Below are experts of layer 5 (counted from 0) of a mixture-of-experts language model. Rows are named router (the router's row for the expert), gate (a neuron's input weights, with its number), up (a neuron's input weights, with its number), down (a neuron's output weights, with its number) and show model dimensions 0-95. Each number is 50 + 10 x the weight over its row's rms, rounded and kept within 0 to 99.
After each expert's rows: a language model's description of what the expert responds to; "mostly gets" lists some tokens that are sent to it at least half of the time. This comes from a sample of Wikipedia text that the model never trained on.

# expert 46
router:45 57 36 56 55 44 53 51 58 64 51 33 52 54 39 52 66 53 61 45 42 50 39 44 50 34 53 57 48 53 53 57 54 31 53 39 48 54 40 44 55 50 52 39 34 26 27 59 62 44 46 40 63 63 57 51 43 44 57 47 61 44 49 60 33 34 44 62 59 44 42 39 43 41 38 43 66 66 56 60 47 73 53 50 59 49 58 61 47 40 36 45 49 53 39 64
gate0:69 42 54 36 50 54 41 42 52 44 55 34 44 44 37 52 60 63 45 42 59 45 49 28 42 39 47 39 34 45 44 57 55 44 48 33 64 53 42 52 39 44 43 68 54 38 35 53 66 56 38 64 53 55 58 48 43 42 54 73 41 53 62 57 36 44 71 36 67 51 54 45 57 55 32 39 47 72 63 48 59 31 49 63 48 41 58 37 50 43 63 36 54 52 57 63
up0:56 55 47 59 39 37 45 60 42 49 38 78 57 43 63 50 50 42 43 68 54 54 59 49 67 61 43 42 51 53 42 57 56 55 59 69 52 45 57 44 45 48 62 37 58 85 60 42 34 52 42 50 37 65 28 41 43 73 53 46 60 39 48 50 64 55 46 55 39 57 51 55 63 41 61 73 54 30 42 44 45 59 56 42 42 45 42 44 50 52 37 41 40 50 29 37
down0:46 59 40 65 56 43 55 39 48 47 45 60 55 42 58 55 58 51 44 40 53 55 32 47 53 43 50 66 54 51 45 52 63 45 49 50 61 37 39 58 54 50 54 42 37 50 53 48 43 54 47 42 63 44 39 61 61 37 52 43 70 63 41 55 57 40 43 51 42 57 48 53 41 31 56 79 61 26 65 89 50 43 43 43 57 54 35 46 48 54 39 56 61 52 51 64
It responds to: Closing parentheses, headings. Closing parentheses ending disambiguation titles or numeric counts, such as crater), 3), (1), plus infobox and heading items.
mostly gets: ")", "6)", "4)", "9)", "7)", "8)"

# expert 54
router:66 49 37 52 43 34 49 45 73 56 43 46 25 42 50 50 55 64 66 48 53 47 44 49 58 28 51 34 43 58 39 51 39 34 60 24 52 50 69 39 58 51 32 37 43 42 42 48 51 58 55 40 51 42 40 47 71 39 52 50 54 46 55 57 57 46 60 53 61 35 25 61 48 43 39 51 64 49 63 51 49 49 34 68 55 41 42 50 41 43 49 48 44 61 60 58
gate0:40 36 25 49 59 47 77 52 56 52 44 40 50 51 28 52 55 73 50 52 49 46 41 40 50 50 67 49 58 48 42 61 46 47 51 23 58 59 55 60 53 48 48 39 47 30 37 52 52 52 52 52 65 38 66 57 49 53 57 54 29 51 38 68 57 48 62 47 45 55 61 56 39 46 60 57 62 41 56 46 52 36 50 50 66 52 31 50 36 31 48 31 42 48 59 56
up0:36 55 73 77 42 53 49 72 57 56 60 51 50 48 62 40 71 48 30 52 41 53 58 59 44 43 25 64 49 63 43 41 58 50 34 61 40 40 43 54 54 41 66 61 50 49 50 50 58 43 32 41 56 50 63 57 44 61 54 46 66 39 47 47 49 42 37 57 46 43 52 41 67 46 45 59 43 54 39 56 59 62 48 50 46 49 65 21 55 57 47 48 48 42 35 38
down0:57 59 64 30 48 54 39 56 59 44 46 42 37 52 60 56 76 40 34 52 66 55 60 60 46 55 41 39 35 49 48 45 66 59 47 57 41 39 58 66 43 51 50 52 35 44 65 45 64 47 39 56 54 48 49 23 43 43 53 60 55 25 54 45 49 61 46 53 61 29 57 52 52 43 59 55 59 43 43 43 57 61 54 36 59 53 58 39 42 70 36 40 41 56 53 50
It responds to: Colons and German text. Colons in citations and publisher lines, dashes in tables, and German word pieces and articles like -hen, Die, van, Der.
mostly gets: " :", " Ver", " Van", " van", " GER", " Der"

# expert 16
router:43 38 46 39 51 37 35 52 68 47 35 62 57 35 62 41 58 55 46 45 42 57 55 49 66 45 45 51 44 60 65 51 48 38 36 52 58 54 40 45 55 40 48 35 55 49 48 46 41 49 46 39 68 63 43 34 47 41 56 53 70 37 53 50 42 26 49 54 56 39 53 52 62 49 44 58 59 73 53 42 46 63 44 45 39 60 50 55 32 45 42 67 57 49 55 52
gate3:55 46 39 61 47 38 45 62 65 57 52 37 41 55 45 49 60 62 39 42 56 60 51 39 44 33 56 46 72 59 49 41 55 45 55 49 48 49 55 44 60 58 46 48 45 41 40 53 52 34 25 45 50 44 40 48 58 63 64 68 33 46 50 49 52 41 42 25 60 64 45 46 39 55 55 34 64 60 59 51 38 39 45 54 64 50 61 54 57 24 38 52 51 52 61 40
up3:53 40 36 65 56 44 46 50 43 50 53 43 40 56 55 53 60 32 46 61 40 32 58 33 62 56 28 62 67 37 72 47 54 55 58 42 52 48 47 45 53 52 51 61 55 50 59 37 47 33 56 58 45 71 31 57 39 48 62 46 52 62 43 59 57 54 74 27 42 41 46 51 55 44 36 42 47 44 56 60 31 44 48 48 50 46 64 58 62 44 66 54 41 37 58 51
down3:39 52 64 46 54 57 44 51 56 54 37 46 41 35 58 53 56 50 63 48 48 48 48 54 63 42 32 52 52 36 36 55 45 51 52 40 47 62 36 51 39 37 60 50 49 61 48 41 42 41 48 39 64 52 41 38 46 23 62 71 47 51 58 46 67 33 49 51 58 52 78 36 58 48 50 70 41 69 53 37 51 36 55 58 49 62 55 66 53 35 65 63 83 47 35 49
It responds to: Sports team context. Function words and table cells in sports careers and rosters, such as for after played, of, position codes FW, MF, ENG.
mostly gets: " FW", " DF", " ENG", " MF", " ITA", " GER"

# expert 39
router:54 45 42 40 49 45 45 51 64 53 43 45 44 36 49 43 67 53 53 52 50 52 46 40 47 46 61 26 41 68 59 44 56 29 39 37 32 54 59 40 49 47 31 39 36 42 47 49 60 56 51 61 52 65 58 56 60 35 64 65 62 28 43 58 44 43 62 48 49 33 49 51 56 40 34 46 84 56 47 35 59 66 33 55 53 50 47 49 37 49 37 51 38 57 44 77
gate0:60 35 68 58 62 50 44 54 64 58 32 43 48 48 61 68 55 54 57 52 54 40 51 58 34 44 42 64 66 51 48 46 59 66 35 37 52 53 51 39 48 43 42 68 55 40 32 33 40 55 61 54 57 43 42 33 64 36 63 46 33 39 63 49 45 37 54 46 43 52 41 27 46 46 58 47 57 51 49 55 53 50 40 50 46 53 48 45 45 49 40 49 50 41 69 48
up0:54 63 38 55 53 53 50 59 50 37 62 46 47 55 45 48 47 37 51 34 35 50 51 56 34 55 69 61 46 71 39 51 59 61 47 54 54 49 63 35 44 48 43 59 34 51 49 45 53 52 62 65 60 32 42 52 60 36 55 57 63 54 34 39 39 62 45 40 43 55 49 45 45 75 63 44 26 54 42 68 65 41 64 58 39 48 53 46 67 54 53 73 36 54 47 61
down0:29 56 70 66 61 57 50 40 54 44 46 64 60 46 45 74 55 78 50 31 43 51 42 61 50 47 55 52 52 46 32 41 46 56 38 43 45 71 46 43 54 53 44 51 44 54 57 54 50 55 51 41 47 40 31 49 58 46 42 40 57 45 58 43 53 66 44 37 43 36 48 50 69 68 46 34 47 49 51 44 50 42 63 44 33 50 45 41 49 63 43 69 58 43 66 49
It responds to: Non-Latin script bytes. Characters and bytes of Arabic, Tamil, Thai, Japanese text, plus coordinate symbols like ′ and odd fragments in codes or dates.
mostly gets: "′", " Q", " David", " same", "]"

# expert 26
router:39 40 43 53 50 30 57 55 64 43 48 61 58 25 55 49 54 60 34 63 47 41 64 56 46 37 54 53 54 37 45 36 63 40 47 27 30 36 55 54 45 57 43 52 39 51 52 48 49 49 45 55 53 47 55 61 49 45 66 57 56 38 43 66 58 17 55 69 60 39 55 44 49 40 57 49 64 70 56 41 43 53 45 60 48 46 54 66 54 45 39 49 62 55 55 48
gate0:34 44 51 37 39 34 57 45 60 35 42 57 46 51 50 58 55 57 45 41 47 39 42 40 56 46 60 50 43 51 45 35 53 52 50 47 48 46 46 52 59 53 57 60 49 47 65 48 61 59 40 60 53 50 42 52 56 30 54 66 63 56 43 56 67 44 63 60 43 43 34 58 62 52 53 58 58 66 58 50 50 48 36 55 67 57 46 56 61 45 45 56 42 65 58 53
up0:69 41 58 54 55 48 42 65 29 54 35 53 36 59 48 58 45 22 62 45 63 50 57 29 57 44 29 53 48 36 61 71 67 49 48 54 53 64 56 44 42 51 68 48 52 36 45 34 57 48 52 49 42 65 53 53 48 68 45 49 61 40 33 37 42 46 47 54 70 60 62 37 61 43 40 33 37 59 51 37 61 60 72 49 33 49 54 34 43 53 46 48 66 40 42 35
down0:61 31 58 62 48 45 45 37 45 60 56 59 38 40 61 53 30 31 41 57 58 55 55 44 39 48 56 52 36 49 57 54 49 46 59 69 50 48 44 41 35 51 49 66 64 47 59 38 49 51 48 36 44 63 40 53 66 64 48 38 53 67 58 49 40 40 41 39 59 62 40 42 68 51 51 49 46 47 29 36 45 42 47 78 52 51 68 56 38 52 46 55 41 60 54 49
It responds to: Dashes and infobox bullets. Hyphens in compounds and at the start of infobox lines, plus quote marks, slashes, bullets and non-Latin byte pieces.
mostly gets: " \"", " un", " •", "-", " st", " exp"

# expert 34
router:43 41 38 53 56 37 40 58 83 41 37 55 46 32 62 47 64 50 30 54 47 47 43 50 49 34 56 48 48 41 60 39 60 34 55 42 55 38 35 50 48 45 44 44 40 37 34 45 45 53 62 48 57 68 36 65 47 36 66 69 59 53 40 55 46 27 44 63 53 44 47 38 56 45 30 60 67 67 54 36 48 50 32 33 37 62 39 56 35 53 53 63 57 56 66 55
gate0:53 40 56 40 52 46 73 42 67 42 39 58 32 50 64 43 61 51 54 56 37 57 47 51 69 35 69 42 55 67 61 54 46 48 60 48 41 43 58 43 53 52 58 43 51 39 34 37 59 52 73 57 52 45 43 49 43 59 40 59 49 43 43 57 56 41 38 53 58 52 37 50 61 46 54 60 55 66 49 57 58 39 57 40 49 54 38 52 54 59 49 52 63 61 48 55
up0:64 53 44 62 64 56 53 57 43 51 47 36 51 44 70 32 51 28 51 65 51 43 49 39 62 66 47 63 56 45 52 45 59 62 52 54 53 44 35 42 40 36 60 45 41 32 49 66 42 27 36 44 55 66 75 55 54 49 47 62 51 58 44 42 52 45 67 38 54 51 55 41 60 44 40 48 31 50 56 53 65 39 42 55 36 43 42 28 56 47 62 48 38 58 46 44
down0:49 67 49 50 56 79 46 48 61 69 53 67 46 47 54 41 57 49 42 62 59 43 46 57 45 37 38 44 55 50 58 43 62 67 49 42 51 48 23 56 63 57 40 46 37 65 60 65 49 46 57 48 44 52 59 43 40 42 39 42 37 51 58 46 69 50 47 52 52 41 59 62 58 39 43 51 58 44 62 57 62 60 47 38 50 49 32 45 49 30 58 56 44 38 53 41
It responds to: Sports achievement words. Word pieces and title words in sports results, such as st in 1st, Championships, Gold, Best, Freshman, starters.
mostly gets: " Ch", " st", " Best", " Championships", " Gold", " ad"

# expert 49
router:40 53 53 51 39 30 56 52 58 49 53 56 60 34 51 48 63 65 48 43 47 66 55 58 50 37 46 31 52 62 46 41 65 24 64 31 37 46 40 54 59 40 44 49 52 43 45 44 57 52 51 45 63 48 69 58 56 57 70 57 62 49 28 52 45 38 56 47 52 27 43 42 64 32 39 40 70 54 46 58 44 63 44 53 48 53 57 45 53 55 44 41 55 58 46 68
gate0:59 42 28 39 51 34 45 70 64 36 45 75 42 54 48 40 48 50 78 57 60 56 50 47 32 53 45 61 38 42 66 61 47 65 57 51 50 66 55 33 62 48 47 44 40 43 56 59 55 62 33 56 61 60 48 50 55 38 38 62 55 56 55 44 39 50 57 57 36 59 74 40 42 59 59 56 61 54 55 50 31 51 34 40 56 59 47 42 52 61 30 70 51 46 67 47
up0:66 48 46 43 60 48 46 39 50 62 56 61 54 53 45 55 34 66 68 36 50 53 60 37 40 44 23 57 50 31 56 61 63 49 48 55 51 44 56 47 71 53 60 54 42 55 45 50 31 38 60 60 31 51 41 42 57 67 47 41 61 59 42 59 54 61 55 49 43 57 59 54 40 51 41 49 34 44 63 35 48 44 51 54 61 34 47 38 56 52 41 67 52 17 39 42
down0:62 52 41 35 61 52 54 44 44 53 60 49 60 48 42 57 54 50 61 54 46 54 30 65 61 56 52 44 47 41 59 50 42 53 49 49 59 37 59 48 59 46 41 66 47 55 36 56 54 42 44 51 27 49 41 54 52 38 53 53 67 61 84 46 65 46 45 47 71 52 40 61 31 35 60 65 49 40 50 38 49 51 56 46 56 32 55 54 56 51 55 43 60 41 50 55
It responds to: Foreign-name fragments. Pieces of transliterated Japanese, Portuguese, German and other foreign words, e.g. tankō-bon, Lu-ftwaffe, plus ' and' and '&' in credits.
mostly gets: "ou", " &", " o", "ah", "ō", " al"

# expert 14
router:51 27 31 52 49 39 53 68 63 58 64 24 45 41 48 36 57 50 50 50 47 37 68 59 45 44 40 47 59 51 61 48 54 32 52 46 52 52 43 51 47 42 49 60 47 29 46 50 56 48 29 54 60 55 44 54 58 34 61 58 47 36 47 45 47 34 64 46 51 47 39 32 42 49 53 55 62 63 45 58 51 49 27 33 65 66 35 41 51 54 30 50 49 57 57 62
gate0:58 33 57 41 50 57 51 82 43 49 48 53 42 51 53 38 49 66 49 41 51 51 54 49 57 42 50 49 64 36 56 64 70 50 38 53 38 52 43 52 42 62 48 42 55 42 39 63 53 53 42 47 49 39 40 53 59 47 55 40 66 54 33 47 36 39 34 58 46 59 31 66 47 55 50 46 54 59 43 44 57 53 48 49 52 53 50 42 70 30 46 41 55 57 53 59
up0:24 53 54 57 37 28 51 57 49 56 48 49 37 56 49 57 45 26 57 55 44 47 54 50 59 64 46 48 48 52 61 45 55 56 54 67 46 48 51 40 46 59 60 38 51 61 64 52 44 47 53 57 40 50 53 34 74 62 69 58 42 39 51 49 55 47 60 57 48 57 36 49 47 49 49 60 35 56 50 28 55 53 62 51 43 58 47 48 49 46 56 57 52 40 53 45
down0:64 45 55 57 42 59 39 52 47 42 56 36 52 65 49 44 40 55 51 64 44 56 34 52 69 39 49 47 68 54 42 50 30 47 61 46 55 44 61 56 40 47 38 52 35 53 61 48 52 50 60 53 60 59 57 43 35 61 59 41 50 28 51 43 41 48 62 53 39 65 38 48 42 52 43 60 47 56 59 45 55 64 55 41 56 64 51 37 32 62 41 42 49 62 30 57
It responds to: Institutional nouns. Abstract and institutional nouns and suffixes such as government, Council, law, -ation, -ship, often after the, in political or organizational text.
mostly gets: "ation", "ship", " law", " government", " production", " Council"

# expert 18
router:53 29 36 49 53 43 33 44 55 47 60 45 41 44 54 44 67 53 44 58 42 54 39 42 44 47 56 36 54 63 43 46 50 46 54 44 51 44 31 58 53 59 47 55 36 28 45 42 52 47 49 62 73 59 51 59 64 35 52 52 51 55 60 50 59 35 36 56 49 42 31 50 48 62 36 68 64 70 56 67 48 53 31 54 53 53 36 51 43 43 37 55 57 59 47 54
gate0:44 57 47 52 51 55 46 56 60 44 62 56 65 35 49 36 38 53 52 48 35 55 48 54 51 44 44 54 62 43 49 50 39 55 42 50 30 66 58 46 53 46 48 33 49 63 48 51 43 61 38 39 48 52 41 56 52 57 65 59 55 56 46 42 46 45 54 46 45 56 59 38 38 46 39 24 59 51 58 49 31 52 45 55 37 49 50 46 37 50 55 72 63 59 63 51
up0:56 53 48 40 60 34 59 55 46 43 54 62 51 48 30 42 56 54 50 49 53 47 49 41 41 51 81 58 42 56 43 40 55 61 58 25 45 44 60 58 50 54 37 55 53 60 54 59 52 54 54 49 65 49 59 63 39 41 40 50 54 51 65 41 52 61 60 35 29 39 43 43 52 46 52 55 49 52 48 36 66 42 47 61 52 67 68 70 51 55 44 45 38 53 44 59
down0:39 62 39 46 45 49 47 62 59 35 54 43 57 61 51 36 48 44 47 43 36 37 37 62 50 33 56 37 47 57 55 54 36 53 61 70 42 53 49 29 44 42 61 37 78 50 40 45 37 43 56 49 33 48 45 52 43 49 55 67 52 54 62 56 47 54 65 45 46 45 57 55 54 50 56 49 54 58 60 32 46 48 50 57 30 41 57 67 41 68 60 44 43 50 77 47
It responds to: Mid-word stems. Opening or middle pieces of common English words split across tokens, e.g. sp, con, comp-ens-ation, rang-e, convers-ations, enem-ies.
mostly gets: " sp", " Pol", " con", " tra", " Pal", " Min"

# expert 2
router:41 48 51 59 49 35 30 56 63 57 54 60 39 40 53 40 54 65 49 58 40 55 54 50 64 35 44 50 64 78 47 57 55 38 49 42 51 52 41 41 51 48 51 58 54 53 43 70 54 43 49 53 56 52 52 32 42 47 52 63 41 43 49 40 51 30 58 42 60 57 26 42 37 58 60 41 69 60 73 57 39 67 42 25 66 38 58 44 58 38 29 40 50 57 44 61
gate1:63 56 43 44 38 43 59 49 49 42 44 42 51 59 47 66 51 47 38 60 38 56 61 76 45 50 45 57 58 55 35 47 47 35 57 55 43 55 47 73 44 62 56 52 60 66 37 41 47 46 35 41 62 53 53 53 52 52 37 41 55 49 40 48 49 38 55 36 58 57 55 49 69 51 44 62 48 49 48 36 33 54 48 50 55 38 27 64 58 45 45 38 44 52 27 52
up1:40 58 39 54 50 54 53 48 59 43 45 62 57 49 53 60 38 50 58 34 56 57 32 41 38 54 49 34 32 51 36 59 35 41 41 26 23 36 53 31 38 50 49 50 46 56 36 53 32 40 56 66 49 38 42 51 42 24 63 62 59 41 59 49 37 51 58 68 39 54 63 40 50 44 42 42 53 58 37 53 58 54 60 42 33 44 61 53 52 59 46 50 45 47 59 54
down1:68 60 44 72 53 65 44 60 50 44 53 40 39 61 51 42 48 59 43 34 58 60 66 36 37 48 39 45 51 40 36 48 54 60 64 23 48 40 53 31 45 50 54 62 54 52 38 48 46 57 58 78 46 54 52 44 62 55 56 55 42 51 47 43 29 52 67 35 40 50 54 61 48 52 47 37 46 34 43 51 60 62 46 56 75 49 49 41 49 61 48 62 54 64 51 56
It responds to: Prepositions after verbs. Prepositions and participles right after a verb or noun, especially described by, caused by, associated with, against, of.
mostly gets: " against", " 5", " Family:", " recept", " red", " 7"

# expert 11
router:43 43 63 57 60 46 39 51 54 56 50 37 38 35 52 57 60 54 43 42 38 48 47 52 54 26 50 37 57 47 48 40 47 24 30 27 51 37 55 49 39 56 49 43 54 38 44 48 67 53 53 57 53 58 52 38 58 58 59 51 33 48 40 52 60 36 36 60 52 41 41 46 53 41 34 48 77 61 60 47 48 58 40 34 73 44 67 55 25 46 41 38 51 42 37 61
gate0:57 34 36 45 69 52 52 57 38 52 63 55 43 31 51 51 59 43 45 45 44 46 47 60 46 39 43 66 64 54 38 55 46 49 52 61 46 55 62 50 41 52 59 58 44 37 53 67 44 50 51 58 35 57 45 42 60 36 52 69 39 48 40 48 39 47 45 56 35 63 59 51 55 77 61 54 70 65 64 63 54 44 60 38 43 48 55 50 48 52 37 62 40 35 35 64
up0:53 64 47 39 46 43 39 51 62 54 66 65 49 60 41 64 51 66 47 41 30 64 38 59 43 34 56 52 45 46 38 56 27 46 56 32 36 34 36 45 58 53 41 42 56 47 45 56 52 60 67 42 42 50 61 32 43 42 45 56 48 48 45 56 42 61 55 59 47 47 41 35 37 64 48 43 55 54 46 72 52 55 38 34 59 60 44 43 61 52 41 50 48 46 38 49
down0:55 71 37 31 49 48 42 44 74 39 55 59 41 43 54 53 37 65 39 56 45 53 61 49 54 43 54 37 59 48 57 54 34 45 59 57 54 37 43 61 61 50 52 56 49 56 59 50 44 57 37 40 49 37 70 66 50 46 52 67 54 40 53 45 38 55 53 51 57 47 58 59 52 44 41 52 44 65 58 29 27 57 60 39 49 50 44 56 53 64 48 62 68 32 60 38
It responds to: Name-initial word pieces. Opening or middle pieces of proper names and rare words, often after a capital, such as Am, Har, Jo, Cal, pre-I-s-lamic.
mostly gets: " Am", " Har", " An", " Ar", " Ad", " Ol"

# expert 59
router:35 50 43 48 33 38 41 44 57 37 45 48 44 52 49 54 70 58 47 60 53 55 59 52 43 31 57 50 49 56 49 53 38 22 50 33 41 33 40 36 41 43 40 38 51 48 41 67 58 44 48 50 60 50 42 51 58 43 43 60 40 41 55 60 44 40 46 43 53 34 50 44 55 47 53 55 73 57 45 50 30 66 41 44 55 43 52 49 46 47 54 31 48 54 53 68
gate2:59 51 49 53 42 48 46 61 61 56 42 54 55 39 41 49 43 76 60 65 56 51 44 49 36 34 53 41 72 50 61 46 40 39 56 38 53 43 58 48 39 52 60 39 31 58 50 39 63 74 46 41 58 47 49 61 65 40 62 51 46 28 41 53 51 38 43 51 47 34 58 63 32 36 33 42 61 60 56 55 39 47 53 63 57 43 49 58 39 56 54 48 53 44 47 55
up2:48 41 44 69 50 48 71 54 64 48 47 63 51 39 55 60 49 51 59 57 72 34 37 54 48 54 63 61 44 62 59 68 66 59 58 58 54 51 45 40 51 56 52 56 31 47 42 54 54 55 27 52 69 41 49 72 39 35 44 40 61 41 53 63 44 50 57 57 52 45 53 43 72 45 62 45 59 48 39 58 45 26 41 61 39 57 27 48 53 56 58 48 55 45 64 59
down2:68 68 47 64 39 75 55 43 65 28 47 55 42 37 46 60 34 54 66 51 18 53 56 58 47 54 62 64 62 35 37 54 50 50 54 42 52 33 48 50 47 54 33 41 35 51 43 43 56 50 58 50 51 32 58 54 57 49 56 38 45 56 63 49 59 48 61 58 35 44 61 64 57 53 45 39 36 61 57 44 51 47 55 52 61 48 46 49 48 40 60 50 55 52 56 41
It responds to: Foreign name pieces. Single letters and short pieces inside foreign or uncommon personal names, plus === heading marks, such as G-u-itar, H-ew-itt, Crist-y.
mostly gets: " ===", "====", " Te", "===", "′", " la"

# expert 56
router:45 49 58 55 32 40 47 58 62 61 48 39 45 41 38 48 74 54 66 72 59 65 50 46 56 44 46 25 43 47 53 53 60 31 47 59 43 60 54 33 59 34 40 49 58 33 42 62 51 54 45 47 51 51 47 51 57 57 59 63 66 31 42 59 50 24 52 46 49 47 33 47 47 40 36 58 59 55 52 50 47 57 22 55 52 60 46 54 43 41 38 38 67 62 60 56
gate1:61 40 49 36 45 56 53 73 44 40 57 39 72 51 53 54 58 66 69 54 32 54 57 49 37 42 53 51 60 41 48 41 50 54 56 55 45 49 47 46 43 42 47 44 46 25 49 45 47 45 57 43 64 61 42 53 46 53 69 68 45 57 51 61 41 55 64 41 50 57 51 54 63 46 44 44 48 50 48 51 51 65 45 48 52 58 36 37 64 38 57 51 42 45 67 51
up1:66 43 68 44 42 56 52 55 41 60 41 66 50 39 55 47 53 39 44 50 51 50 67 68 55 43 49 44 52 60 59 47 60 66 45 58 51 47 53 53 39 57 40 56 47 53 56 50 41 68 41 41 59 52 38 43 60 74 58 47 52 52 60 60 56 48 49 56 43 50 41 55 58 57 52 71 66 48 51 58 52 57 59 47 53 65 44 33 42 28 34 38 65 53 48 48
down1:40 42 58 61 45 54 78 42 37 43 60 56 41 63 65 50 59 62 45 30 55 54 52 36 66 45 32 56 58 54 60 63 40 57 54 48 53 61 40 50 54 55 44 44 65 40 49 51 49 42 49 55 36 58 47 55 46 56 68 45 49 43 29 42 50 40 23 75 45 55 42 59 44 61 55 40 45 66 49 59 47 64 62 40 58 38 45 39 48 49 56 57 50 46 47 57
It responds to: Quantifiers and determiners. Determiners and quantifiers such as this, other, both, two, all, such, several, used in general expository sentences.
mostly gets: " this", " other", " two", " all", " only", " such"

# expert 55
router:39 49 57 40 41 29 50 65 70 59 45 59 58 41 54 43 60 62 54 48 55 54 57 61 51 32 59 49 31 54 71 44 51 37 48 36 36 41 51 51 48 32 42 29 47 47 59 58 50 58 54 45 53 44 48 65 44 47 65 57 61 41 51 64 36 42 62 56 35 38 38 53 57 48 51 53 62 39 47 49 47 74 53 53 49 64 45 61 46 42 44 49 66 64 67 54
gate0:61 29 59 59 68 51 40 36 78 56 41 49 42 58 40 59 48 62 65 31 34 56 68 63 34 41 65 57 55 60 53 44 60 51 41 48 60 57 27 47 45 46 64 43 56 40 37 65 41 50 43 46 48 52 54 48 68 65 62 33 42 38 65 52 34 48 62 40 52 48 45 53 65 57 62 45 53 46 50 55 62 62 47 43 48 54 45 56 51 31 46 52 55 49 58 48
up0:50 54 54 31 41 56 61 47 30 47 74 24 61 45 61 44 30 64 57 54 66 38 32 55 58 65 51 48 57 26 49 61 42 36 62 68 45 33 54 42 50 67 34 49 62 42 50 44 52 37 53 47 43 45 48 42 45 46 36 55 54 54 43 77 67 48 36 54 51 63 51 54 47 37 33 52 57 53 62 35 47 59 41 42 48 43 41 44 56 57 49 52 49 54 52 68
down0:57 53 37 50 53 47 53 74 51 43 34 46 56 54 54 22 64 37 31 47 62 44 38 33 51 62 53 68 63 49 50 64 34 43 33 56 55 61 50 48 50 56 45 44 56 46 45 50 40 39 54 62 56 49 46 47 36 46 37 34 39 42 72 68 66 33 50 45 61 48 55 54 66 35 46 44 75 57 53 54 47 56 47 53 44 67 50 58 39 44 49 49 38 52 54 57
It responds to: Name endings in tables. Final pieces of athlete, club and place names in sports result tables and squad lists, such as Marous-si, Ric-ci, Vaz-quez.
mostly gets: "ana", "ica", "ani", " ITA", "ya", " Jr."

# expert 28
router:48 43 48 39 54 34 54 56 55 61 46 42 39 39 50 47 56 49 59 39 33 55 40 56 40 29 56 35 48 63 49 43 57 31 70 47 43 33 48 55 53 51 47 49 33 48 41 45 51 73 36 57 52 61 64 39 62 49 59 39 41 44 53 53 39 26 52 47 63 56 49 45 61 43 47 52 61 53 74 38 56 48 48 51 53 43 50 47 40 31 38 55 57 50 48 67
gate3:47 43 53 65 75 62 52 54 58 38 47 74 61 34 43 34 56 52 45 52 45 43 70 50 58 35 62 59 59 53 47 37 60 48 45 41 58 68 59 48 55 46 58 37 54 38 63 54 52 57 50 36 47 65 36 66 47 52 42 68 39 35 48 63 46 39 54 55 41 48 67 61 50 34 50 58 56 49 49 39 59 71 56 52 48 49 37 30 36 46 62 48 38 51 55 53
up3:42 61 64 45 27 48 38 45 49 45 47 40 45 57 49 54 52 65 54 38 46 54 55 52 41 68 51 40 54 41 56 44 37 44 47 44 19 56 49 55 46 64 30 48 45 54 48 61 38 52 34 45 37 31 57 57 59 50 48 44 57 59 33 28 62 53 44 49 44 47 40 50 41 61 46 48 46 50 44 48 56 59 54 48 56 47 63 62 50 40 48 58 56 51 57 63
down3:45 47 53 42 44 49 73 61 27 55 37 36 41 58 52 52 71 57 65 53 52 52 50 59 57 38 53 36 38 21 48 46 48 60 59 60 35 49 32 59 33 55 54 49 46 47 67 56 59 58 43 73 49 48 46 52 52 25 49 34 53 47 51 54 62 61 20 54 46 29 41 42 48 40 63 68 61 51 64 52 57 49 43 59 40 57 41 61 55 52 40 48 56 42 38 41
It responds to: Coordinates and list items. Coordinates labels in infobox lists, plus words after commas in lists and enumerations, such as Coordinates:, equipment, University.
mostly gets: "″N", " Coordinates:", " R", "°", " gu", " Gu"

# expert 41
router:32 51 39 51 54 37 43 56 60 68 40 57 47 19 57 44 73 58 50 40 45 48 54 50 43 44 48 37 45 44 43 53 46 35 55 14 62 43 54 52 47 46 50 46 51 49 47 61 51 52 53 46 45 59 48 37 47 50 53 54 48 55 54 62 49 40 55 53 51 46 41 58 46 36 46 48 69 53 63 53 53 46 58 47 53 45 56 45 39 30 42 40 52 58 61 57
gate0:67 49 48 48 46 41 68 76 53 61 47 40 50 50 53 36 68 50 64 64 57 35 50 51 63 55 55 55 43 48 58 47 43 48 44 43 29 27 39 41 53 55 46 57 62 39 65 63 69 42 44 50 55 61 61 40 33 41 48 41 61 39 54 62 52 53 69 33 41 38 40 46 34 46 47 53 45 48 45 61 60 62 48 54 54 30 52 48 61 48 40 58 46 46 58 49
up0:43 29 49 45 52 58 42 41 38 17 54 41 57 54 45 65 61 46 42 41 51 50 52 46 44 23 44 55 59 59 46 62 59 46 36 72 58 58 38 42 42 47 48 47 49 35 49 40 31 38 48 50 41 51 52 57 63 50 67 63 39 50 35 63 45 34 42 50 54 57 62 55 61 60 54 59 58 61 51 55 24 56 53 49 34 83 39 49 44 51 65 51 65 49 58 39
down0:45 67 75 33 50 58 69 44 50 48 40 48 39 56 73 48 42 41 48 39 54 50 53 56 45 43 32 56 50 70 50 53 55 31 34 45 40 61 32 72 64 37 43 60 56 45 45 31 54 45 37 38 59 56 40 50 52 43 44 49 45 37 52 54 45 46 47 43 63 50 56 54 36 48 58 44 53 44 57 45 49 49 45 64 56 45 41 56 69 37 46 46 42 46 62 47
It responds to: Taxonomic name pieces. Inner pieces of Latin genus and species names in taxonomy lists, such as Pseud-ox-anthomonas, Al-op-oglossus, Dyt-isc-idae.
mostly gets: " Res", " Cor", " Col", " ant", " Az", " Ol"